Below are experts of layer 2 (counted from 0) of a mixture-of-experts language model. Rows are named router (the router's row for the expert), up (a neuron's input weights, with its number), down (a neuron's output weights, with its number) and show model dimensions 560-639. Each number is 128 + 24 x the weight over its row's rms, rounded and kept within 0 to 255. Numbers have three digits each.
After each expert's rows: a language model's description of what the expert responds to. This comes from a sample of Wikipedia text that the model never trained on.

# expert 16
router:121124104183115171094146123100158128135153097136117121144130128157133108139133144122133155119158113109144119197126106122107127096136124112136140168129123168099120113131143131130132124103140110131120149184129143162142119118111133142139073091
up0:111127162128140136136139137142152084134092119097098085120123133120129131108131094141157130123147107096090131150126150178141140127150125153108140108126131152108120136153138132154138166150122138154182112121104144158107132061105125078136116110
down0:118128104130118124116159116123114131135146127118116121098121147137097120116144129117107108158138100102128136056133127094122113145131114153104131131105173152158117114181128158146056113088117166124156097136141108128111098105108137127137142158
up1:123138118114170137108125141142154144134151127131136123081097123182106153100104086157122135131101096106180113132126117131109094119099120136105144126123122133148109115130137159112111081160154133084125118101093113124131140078145147145103126119
down1:134098136122114130150112129118141135126107142133165166160125119102095122146067153126134081108113108086143114081135157112154119144123129110127143165151095155109114133113133117175126173111122085121175139132141137121170109112123128122155121117
Description: Determiners and possessives

# expert 19
router:076129090159136130119164112131116121119134151122107125171106169132108110136118156119156124114129125105137091170115100132142134151109122125109112143121097150149102155100133130147126107125119153157123103109112127160132091092136109121125096078
up0:111174091100167157141125146146142108125151156143126102111153132179143130141148136095138082146173135165164117128109107134138114108148145161086126083100090085131114137133114097138115098128139133152102132111101130136120117126190097099116124094
down0:135126184126098138119151132117121136086131133131107157126121136102140132114125112136113105121086142111083153109135167148100132129103169150108127153154183155104138138150133146113139107129105139097122123172157165126131143098101128123160110125
up1:119095103138175131130160129107154147129127146134141138137115174082106093158144113131128083139109112124101142150113147108144136104105129142110118129108098178160167162088110106120079141113128163129167114096111155152094118134137113124149137117
down1:143143137106119120134141093105145100137110163063105155127159131121133170119102142107131171150126141107161143127106121149103131152118144186096084175150130107109136134145136134116134109141098113152085157102116127162133166149092089082180103112
Description: Word pieces in arts text

# expert 10
router:111137121136150157113150107147138127137145145144128154120144151110104089142126192163109109141144089097117106137136066134107138107123123137090141102125135169102145083058153129111112140101084149156147141110131099134142136095122117178112099099
up0:147141104128185183147165115163140093140122137116138163115137159100104124130143185159131103154106091145153170103133132139104161132150143140109137126118122134142186140071144128163108120107092149141137126094111103099130150148086152151160147123
down0:108123169123114078105131165114099158095136132171141125126116089142149098139100102126130144136164140108131099152116137114177093073125126100145140121115155150102108089158109092114131142155164120118131116181148155143131120117146122126074099134
up1:067094172095147097114126142162149105113128121112170136139159138142152136143085152153104128139191107117121136107128136129188135141105133106113101119123116156136130139109179116153072129083128086053132118174133102116120149129155102137147103135
down1:177129080142100155145140136120072150150127148137091129111132122137099107110201137112141111099066141147109115160147135119085112133160133163168148126129132115127099128119099139105155113190112159200105114083152151132152097131113141141089144127
Description: Mid-word stems

# expert 5
router:085133105177133156093135083056129136125114103140162127138118102143092099156130157139083146138145111090126113160148108119113127138154108117124123120143159145128122098078145154105132094079115164152096136122137089173166109119125124175103089110
up0:113164112158153213120129157138123100109138144147128139143106143139103090153129122113136120168165073155118126145108125120120136123149133100114163104125101155094168143104119156136096120099092100169091134124107145142146129079096166148155110111
down0:187134154082118116086124099171110176145142102153088203142123104139146135104138144121151120073107154108115092108120143150117076136153118115131117147093122112131133131162073116102134147149125123141150101134104115122106115124175091103122173128
up1:084140168134090162129094122115133146117106105133146109117121165087131140123138112137149091112133102134133133156108137126158130084100096126134110086128115139092137143127132150114175142131098160169068132166141142181151157152128139139139137105
down1:133129135108145073119141130102131151131101164126149118067121133146120125102130116128144146093052158101082141107147159146135154093101150097121153149135140119131095087163120099147082139141169101111138157107121134123147165148107105092142101109
Description: Odd letter fragments

# expert 31
router:106144146134101175103120118115157168154086143120113119152132127104089070136132139130105141166146148113145115129119120126126087127107059126104109126134097144107103112114126137104126136070142126127119112125115128140153124124124134178108151098
up0:117105127119101060113169082114164140114114093162149064156145127104169161119120115082116107128149108153111110152173117100140109134131101125108122127143120104153126142161118087122135104126124157130115111066129123157124109136117142115114131171
down0:144142152124142173151095191142112117138118160091100160124096126127104106109157136162132166125098141092145143111073126161123154126133150118135117121122105127131098112117130187125110133110156105143153119154095139087132103121138123148127126103
up1:164154121152150183112142154145165117130165142067111089154113144129142104140116138190145152160121149147140146108126164102122083150124085153100105127131111108117151086118129126151098117140195169107150129148153128156105111116171158146111176072
down1:136133136087099092130137121129115135131108140166140146144153137156126158112131085066093118120139109091099120159103104156146149106145170103158130127145168083146088161150137142083124118121100111158119098097120116106134149101084103076136073116
Description: Word-ending suffixes

# expert 12
router:120140108193118139119179083088112156155138108133161123152130134110102092158143163136109127135143105076094127174155120148107150109118115127095137139140130150118132118076148136136146094087121156154107170133137130178143122114107147135132094102
up0:135146120114160156096123107112167103210126157147094095187184137115088125056126142142140148100126133113136112169132177132125119124141140168118130132156095139078129141127118143154134137144154079079101126128107147103104114111147148141151116131
down0:102122168124102118111146155131118129141184130125156123115140139137135164125117148141116093090117143148110152129093192153151105123105145152150152097130125164102088185168141099165132105147137138112203119123127110127141133096125136115124178154
up1:143138129119152148072113118110133138112160136112190137101087123167130098139119168133114130133127149120096121120135131104078165119128121098127110152169124131129135119121105132141156130114146162113101125137093106121125152107121154146135100130
down1:140121137126125098095067159091126151125123138095154112122168117120107158136120099104095132103143096161113156139094153123145106158154145095117143171132127150117120131125157117123074139149123132058095136106139157134159137125178141105062141120
Description: Commas and closing brackets

# expert 27
router:104131108165123168132134134099166117133127130146122153137155134148117113160116170151122159135127114081105109153152094108096129136144132132097093126128126186117154135107155102129130124098158152145152127132122118126141139108079137184134104132
up0:077121095096119156095113128141150110128133141088094100069140106144132123137132113134170119135108117147123115147098178127140106097118099115103114126114084121105092117097130161113146185142113131136152136146133133163106171147140133102148124146
down0:168161144132212073141109162153140136164165134134129093120098126146130169082113136137159111141102134143129162126127077107160129174118148080149162104146157152104126132155151114077148124115159148110115111115112134103111117101141144128149161114
up1:155156157138151133138108142110131122145130153157109131096107160090129134144167111131106109144124154089084152126139137144121106110106119158116125112116125161128087154123128107086123164083083154149117128127100115104115136144115148137138104121
down1:150089135111144117102133106129170125095150094147115153106112135154147068118148125130096154118139136123144134153107155107155120169134135099128118139140155132150120162124156107151099143099145127148125151155115148138135132099134131109115145108
Description: Colons, bars, relative words

# expert 22
router:054129142126127123108117136119103153144115121112130114118128116141122101126071177138138120128155129113136067170130093115137121120146091077127151121116130155101151110099126129114115140119136124126105125115121107183129149129159145179084101130
up0:135115114120146106136140161166127109109125120156100149109096119187133124118110080134141148140148170152096160148134094102125145069155183120145149127135134120194145121174127120116145126136105107123109129072118120127079138160158091124115137119
down0:137154155119115124102095119094152126123111158105150140131157137114128143113126156120117125103120126112153062118129163154127123194108101136077114113091153110081118135108167149111099121138150132148148121159160129147183129106102175074135126147
up1:161124133102128136108154114121141153166110126143098086106096099138142188116091152140126109098118120137120116159105154173109132088146080143172178108131153099065129115120116072115132142154120129103115118116095128106125129105134148120141121134
down1:102140148116158084115068151114104096106121120105143173156161168100137107140140078145116156163097151150135107089122098101144119151115171114110097149142127147166101130145125151109126134135133134122105149123117124129151121127146133148115131158
Description: Content words before prepositions

# expert 25
router:073137106163124126119145107094162135117166121128164137142115119152118105146135155124100146104161107110132127161135071136109151139132121121107123115136136157109146101082151123116143135100118132124096150130123098155153113130120125169098100125
up0:100154111124130146166077157126147149131137129123104148113068115082153084121140135139115150135125133155125105135147142127143139115116137132093129142168133146105132161114182127152110116095126150103143136142111124141135084112144139192158117107
down0:142155110107129132103134167127173142127099130131161086121141151136141110089135127095175097120125107134126133121165141142172100112183150082128127118091115138133092094133101098075141127156160153158142115171113121102131106101133154165096093149
up1:135102130151138152139114133127145131133137121113125155156138172123118144097137160139103152145116130092130108122134137094098113093026114094122128110096082147113126185127117146114114124123096139112102167086159115105129113145148148127128118086
down1:106114153081146128136106142124120126124095103114091131128141100119144109140118104103141109144169135108112152135108172165141156157172127102113080079106167056179133142138147072127127091135163116122149113103118148173125111152154156061116115140
Description: Numbers and opening parentheses

# expert 24
router:097126129163120124117141075102136119124100128147151124141117134137114087137130172158143143137165118130168116175127081113129152126099129116127158159136090165091171116122165103102119099105114117083182175118114127131129103101094093138137135127
up0:117120143162098125112080166154169149108174129139101133152083158090161126100114144154148107119116109130144180102130160116195115103110105146113134132147100135110089124133145137147140135128114139141141098123156070121102130118127128144168106101
down0:089086116121145123120119111141106135134093081104133107083148108138170140146123164113126114118126147102120140090099117106071118108146150128150108168106202126135175089147107085119150141119100129082136113118092153170148118123139144106140124170
up1:095092090157153154180158115141124142121146165138094096132154125145092117096176094102106113098142097137131119136161124150122112112128095075128157093129109169078107101137087145117135119100187097128125138169087128171151119116132134174169074126
down1:171097160111127116109136138139145145138112090126122139091145161087102105133136137102144172115140132092096152100136148120165150110150155112108138130106131119130138143061127119170098092147135116154122139135128119171105103106161155120136151144
Description: Prepositions

# expert 29
router:124146111126140152132140132125128140131130147136145115111129129109125106149125157158101118179156090089121116150127113138125136085138099122139148125135137203100122101101106110106089131097108111118104179154099107124128161121114148155105112091
up0:146126119116114152114159104138120128114138155132112152149145134136136175121161138130174134125152123116139117090139136130147127155147116123138129124135129139137091113129147127150110120159088118100163141143129114099111180083141127134117121081
down0:123098121142123098128080122129128109138106136114156113101123121107129101108086128109075111132105116144087138158109138094107138108138140144123144125106145087124165124103127114098138119116131138128092112088112129155127086166125136124143107168
up1:153104094130121146140121101147132170098144108103127112124102132143115112091103105089124151133119131113053169135137099089115094120145096144114149130110120186103122146123127119115090110121127170122133068155192105123126154128131135137166075074
down1:116113145111140137119120151103119123156122145137138116152146109141143147147142173148094105159127106164205115153130147184115135097108151146125104125116137087194124121122089138122143126132150092095129193130052112132137127106132109109116173161
Description: Politics and institutions

# expert 1
router:093107138141147148080142094147139167133155105159144139143117119137097086171126162100085087145163123112152140140149060135107162177128132128104119162140132156120107102084146118091137134088118143149099125102101075162146131101109151166143119103
up0:135132134094136144158126121144100134160132097163146096131163126117125106131102132128142105079138115125159101183144160136149143141117160136143122103145143092132128108138125064114116161173148118129121088118122150186114103076097129135140123116
down0:167131158127135168074124164140158176146133152105169083126127152095135155120146127099115071145166136139138157077120127153135119159131123154118161131141126164144118134110092143100123104100118101129132138096121110127109172117121139120121142123
up1:136091124177122136092102129099147123132140131141121151118164136098158137139141160170118135156146150094146155152173128135129142140135132115110140100105144129096149099141139134187118110149166164128135113139088126129140149131095132163137095176
down1:135103118114150133151128092130125108099081148139157146096124128125127168150082097121131144111131096171076099193173166162152134106093099129098118126079077136115142173133115104096085082136175126142091111134095126133149108119146129121107142121
Description: Technical nouns, word pieces

# expert 2
router:147130142152141183115123112133151154136101141140113145132145138112087081138143128127090128160126112086116137146163101144146110135148084114121091137144127136141114112112116160086126126089108145143137113117110120113134138111152140137116114093
up0:125123169168172172120130134124147069156160106107133127142120102130126097110107166151164121141147130119173133130115112116130113132115164147090132123105115152097179097103147102111093151112097127134113144120153137149097131112119091113123084083
down0:147073108120144132103128109122098128145127139132083166122108153162134144175129105109119163165092131139102136133146111115092104138116142129125115129168121117112111101140127118133148125139125109087113141138095114162142087150105144086095102122
up1:119124136125157164118119124098175120151127116109093130124149143135174133146162110091150144140166122110151119129129161105147106137099095090126111156114118126119117108130122135130127127089135138123130098077104122148157106103124101106123143144
down1:135150165147162108165182108138081078162140135137176131130091096098071118117093112151125149137115153142093109147092137135124128148152152155107110105111140105124212087113132125121144140150128118128137134187138097152078125124158118125151132139
Description: Word-final suffix pieces

# expert 4
router:092127099134144163121167097111129142104115161090151151149144152151075132128086133110124139137124113091150150152157079129132108133100088144134158118131118154098133128100183156131151115112127166160088135112125132153119101124137130157125111109
up0:148113124157138149121125115106128101139169132153131147099134152143104121111136107173131111107172112139125125133127106136096180085107149157069134137098123088117163142151170123145136180115114186169101159122148159134134151156153143124144177093
down0:128194124134142151160114126127133131123103133123133091157122150101122095150134142127113110109135109129134085116108150131170089138160132110143119138142132167123110102125097087129122105114150128118170103116113121133201187100085076125117110091
up1:109109118132080152192126185121172117128176166106118130108140178101169117162158156138149138143157145154144150141149122145094137100135091141125136142102130090075112141136101148114103136112127090170103150152141136144131137122119152145137162126
down1:127101115155150131063121136124128134115082146164141124155105134124128146136141148090087104125140105136120115142128131109103138119150124077126161112112123148107089121100100084137121144141138169038153105157123136129119137124146114140104165168
Description: Auxiliary and copular verbs

# expert 15
router:108142117174109165115155103084111172121149088161163127156123123151102099138127147122119122121162118084129142157151060147125139149121126099100112123153122184126107087072144157148123131092131118146106137129120114136132122118111139166116122102
up0:140079131098143181172159168122147132129134133106116181148127124133150095116132144155141149116159123117148153157102094082127144108126102162118176089139097137090134119079122107103093077108092132149120141149132120134118151143110114159116102067
down0:117075117137136093037102170145105145144166126128167127130109142138101154154097123098114127140138116099123083133172096126120120173133148150125118148106168157152150134105114175084099158101156113133141121130107112094128149075107149135136133085
up1:126158093164102144115167134116134115164141135176126108112135154127116130090116145164130148140148156136146099128109146135073129152108119091149147099136121139136119125124168117174110130085129150085158131106104141140170134126071077081140155104
down1:107135157132163119105095145131103100123132129128089104106126110176138100134115123099110083141171087122143128102128133147157140149146112113123143128149130125122110138159120162116102132175101138164140112100126083100163172091161102133085114132
Description: Sentence periods and first